python train.py --n_layer=13 --n_experts=64 --activation="gelu" --router_score="softmax" --router_z_loss=0.001 --lr_router=0.000518 --norm="layernorm" --tie_embeddings=true --optimizer="soap_variant" --beta1=0.95 --train_tokens=343400000
Below are experts of layer 6 (counted from 0) of a mixture-of-experts language model. Rows are named router (the router's row for the expert) and show model dimensions 0-63. Each number is 200 + 40 x the weight over its row's rms, rounded and kept within 0 to 999.
After each expert's rows: "raises" lists some tokens whose logits its average output raises strongly, later layers aside. This comes from a sample of Wikipedia text that the model never trained on.

# expert 19
router,203,176,191,132,273,203,308,181,192,142,215,210,195,155,263,190,230,201,228,230,116,218,276,149,207,177,237,226,227,195,192,173,258,218,210,198,187,239,165,123,233,193,129,175,132,207,202,155,237,192,152,251,257,143,210,194,189,210,261,184,225,222,145,163
raises: "and ", "with ", "a ", "/ ", "while ", "as "

# expert 53
router,234,159,210,135,206,218,216,150,168,130,250,239,262,209,237,181,183,228,127,209,118,158,217,149,228,164,236,262,192,201,161,225,187,199,215,288,174,241,231,150,176,188,203,155,166,155,167,163,251,197,187,308,149,167,146,149,173,128,246,217,207,239,214,229
raises: "stage ", ".", ". "

# expert 9
router,216,174,197,168,240,190,225,197,194,165,185,150,281,148,232,154,229,252,154,253,198,173,286,168,254,164,209,203,249,211,190,212,258,224,158,265,267,189,173,187,178,197,182,129,132,152,182,236,163,215,172,231,253,145,194,153,108,210,278,162,291,218,197,219
raises: "-", "es", "under"

# expert 34
router,210,171,240,129,191,211,218,177,182,180,164,182,183,176,212,169,200,254,219,210,184,178,215,183,184,192,227,183,213,131,147,225,196,192,201,281,197,250,146,121,258,154,205,154,154,180,239,251,238,226,200,221,176,194,138,166,141,198,219,166,239,234,240,244
raises: "| ", ". ", "===", "."

# expert 5
router,188,180,221,154,210,228,230,145,159,155,184,168,165,173,246,205,235,248,192,246,199,146,264,188,217,179,224,224,253,215,148,174,210,256,130,222,148,244,150,159,179,186,198,200,171,193,251,185,168,258,120,282,197,193,169,116,94,160,176,156,214,244,128,230
raises: "the ", "of ", "[", "a ", "("

# expert 62
router,217,143,247,179,247,244,263,157,149,183,215,185,211,220,215,137,235,237,182,291,135,205,247,199,196,198,253,296,154,181,193,234,200,228,169,242,204,224,196,174,246,196,159,189,153,169,173,183,245,241,163,235,207,111,163,152,190,127,231,209,181,242,165,259
raises: "in ", "-", "to "

# expert 28
router,238,137,230,195,258,214,251,193,194,168,170,224,247,149,224,147,208,223,187,205,165,190,278,170,265,128,195,260,219,168,169,196,210,241,136,220,254,211,129,194,248,215,151,204,136,162,227,227,184,252,194,216,258,150,149,129,174,174,272,183,228,194,118,215
raises: "related ", "others", "times "

# expert 8
router,261,139,242,201,230,186,243,167,185,198,189,210,244,145,244,136,248,245,162,212,188,152,233,159,221,146,235,240,294,174,180,195,244,252,130,234,238,200,154,193,248,227,180,186,138,185,198,241,146,249,148,218,278,160,173,146,156,181,246,153,226,246,90,210
raises: "on ", "for ", "the ", "as ", "given "

# expert 30
router,165,188,214,172,233,230,291,146,188,153,198,211,196,184,268,206,244,205,211,305,167,162,224,214,156,147,188,258,216,215,173,191,242,270,161,192,273,233,168,131,206,137,140,178,191,196,136,167,218,222,177,201,279,143,179,152,156,151,168,213,221,239,180,187
raises: "a ", "\"", "an ", "the "

# expert 40
router,170,156,244,179,278,189,239,202,220,148,181,190,291,126,222,174,236,261,151,228,149,177,190,146,213,150,236,252,235,212,221,249,241,187,173,258,245,201,153,172,179,146,164,221,187,188,183,237,174,248,183,244,207,151,181,217,204,140,244,152,239,292,139,269
raises: ". ", ".", "on "

# expert 42
router,236,177,227,181,258,214,222,171,181,192,172,208,283,150,266,103,262,212,202,230,173,195,238,143,198,125,217,246,231,177,163,209,246,251,161,241,250,217,168,188,235,224,178,155,156,178,207,227,161,252,197,196,276,204,211,160,134,184,246,191,266,210,94,187
raises: "town ", "house ", "house", "western "

# expert 36
router,224,168,220,201,217,290,222,239,190,197,189,259,248,142,197,182,215,233,184,231,121,226,181,158,197,184,297,253,180,210,192,156,240,204,120,188,201,214,165,172,256,171,183,191,203,179,211,185,200,290,178,199,275,103,205,173,149,158,213,159,214,235,163,163
raises: ", ", ".", ". "

# expert 25
router,191,153,244,191,240,208,228,157,180,170,200,166,271,158,254,163,233,240,174,233,166,163,214,182,194,133,221,199,218,178,182,228,216,254,125,239,179,197,176,209,251,192,157,216,205,138,208,212,216,227,194,203,254,142,142,139,173,167,279,144,236,203,134,223
raises: "in ", "(", ". ", ", ", "and "

# expert 59
router,237,147,210,183,250,190,256,171,172,163,156,199,258,165,244,118,230,233,185,208,175,184,256,179,222,142,234,223,239,143,195,192,230,228,135,228,232,211,150,205,242,181,164,130,177,163,234,294,161,256,148,197,258,176,211,127,174,130,227,148,230,240,116,188
raises: "of ", "(", "==", "from ", "===", "\n"

# expert 47
router,253,195,204,163,238,140,206,175,151,156,258,221,290,160,217,166,220,250,123,231,224,207,219,171,162,181,277,187,176,147,163,235,219,255,166,204,185,219,148,163,235,108,187,138,187,205,235,253,250,242,178,193,254,151,120,136,152,131,201,180,218,244,214,184
raises: ".; ", ". ", "ure", "."

# expert 32
router,222,172,275,162,283,188,239,178,202,155,158,201,273,120,241,133,230,228,169,224,177,191,228,167,220,164,231,224,250,175,184,228,259,228,203,236,216,235,169,150,246,218,141,149,124,156,231,238,180,259,169,218,267,140,163,129,155,169,265,181,237,247,110,216
raises: "at ", "on ", "to ", "in ", "the "

# expert 13
router,184,152,241,161,276,210,212,212,174,165,208,142,243,112,192,241,200,253,165,234,168,204,259,143,140,162,297,214,257,131,153,145,214,203,197,209,197,207,207,196,238,195,133,174,204,149,187,220,213,251,140,246,200,144,133,173,206,182,221,171,282,237,229,216
raises: ". ", ", ", ".", "; ", "(", "\""

# expert 33
router,154,221,278,159,221,243,209,186,151,178,249,148,204,158,201,166,214,250,183,283,153,214,216,181,189,187,280,242,216,215,131,233,208,232,152,192,245,248,193,168,190,188,202,205,158,192,182,210,153,257,139,274,237,196,186,172,141,128,191,144,228,267,186,218
raises: ", ", ". ", "."

# expert 56
router,216,195,267,152,202,241,184,181,136,218,219,194,189,183,258,153,169,221,198,213,182,180,276,127,167,152,251,259,236,176,152,245,254,185,157,234,202,226,165,230,243,154,157,113,188,211,193,194,232,187,154,243,271,191,131,203,208,190,285,200,259,222,218,250
raises: "= ", "===", "- ", "==", "| ", "Scientific "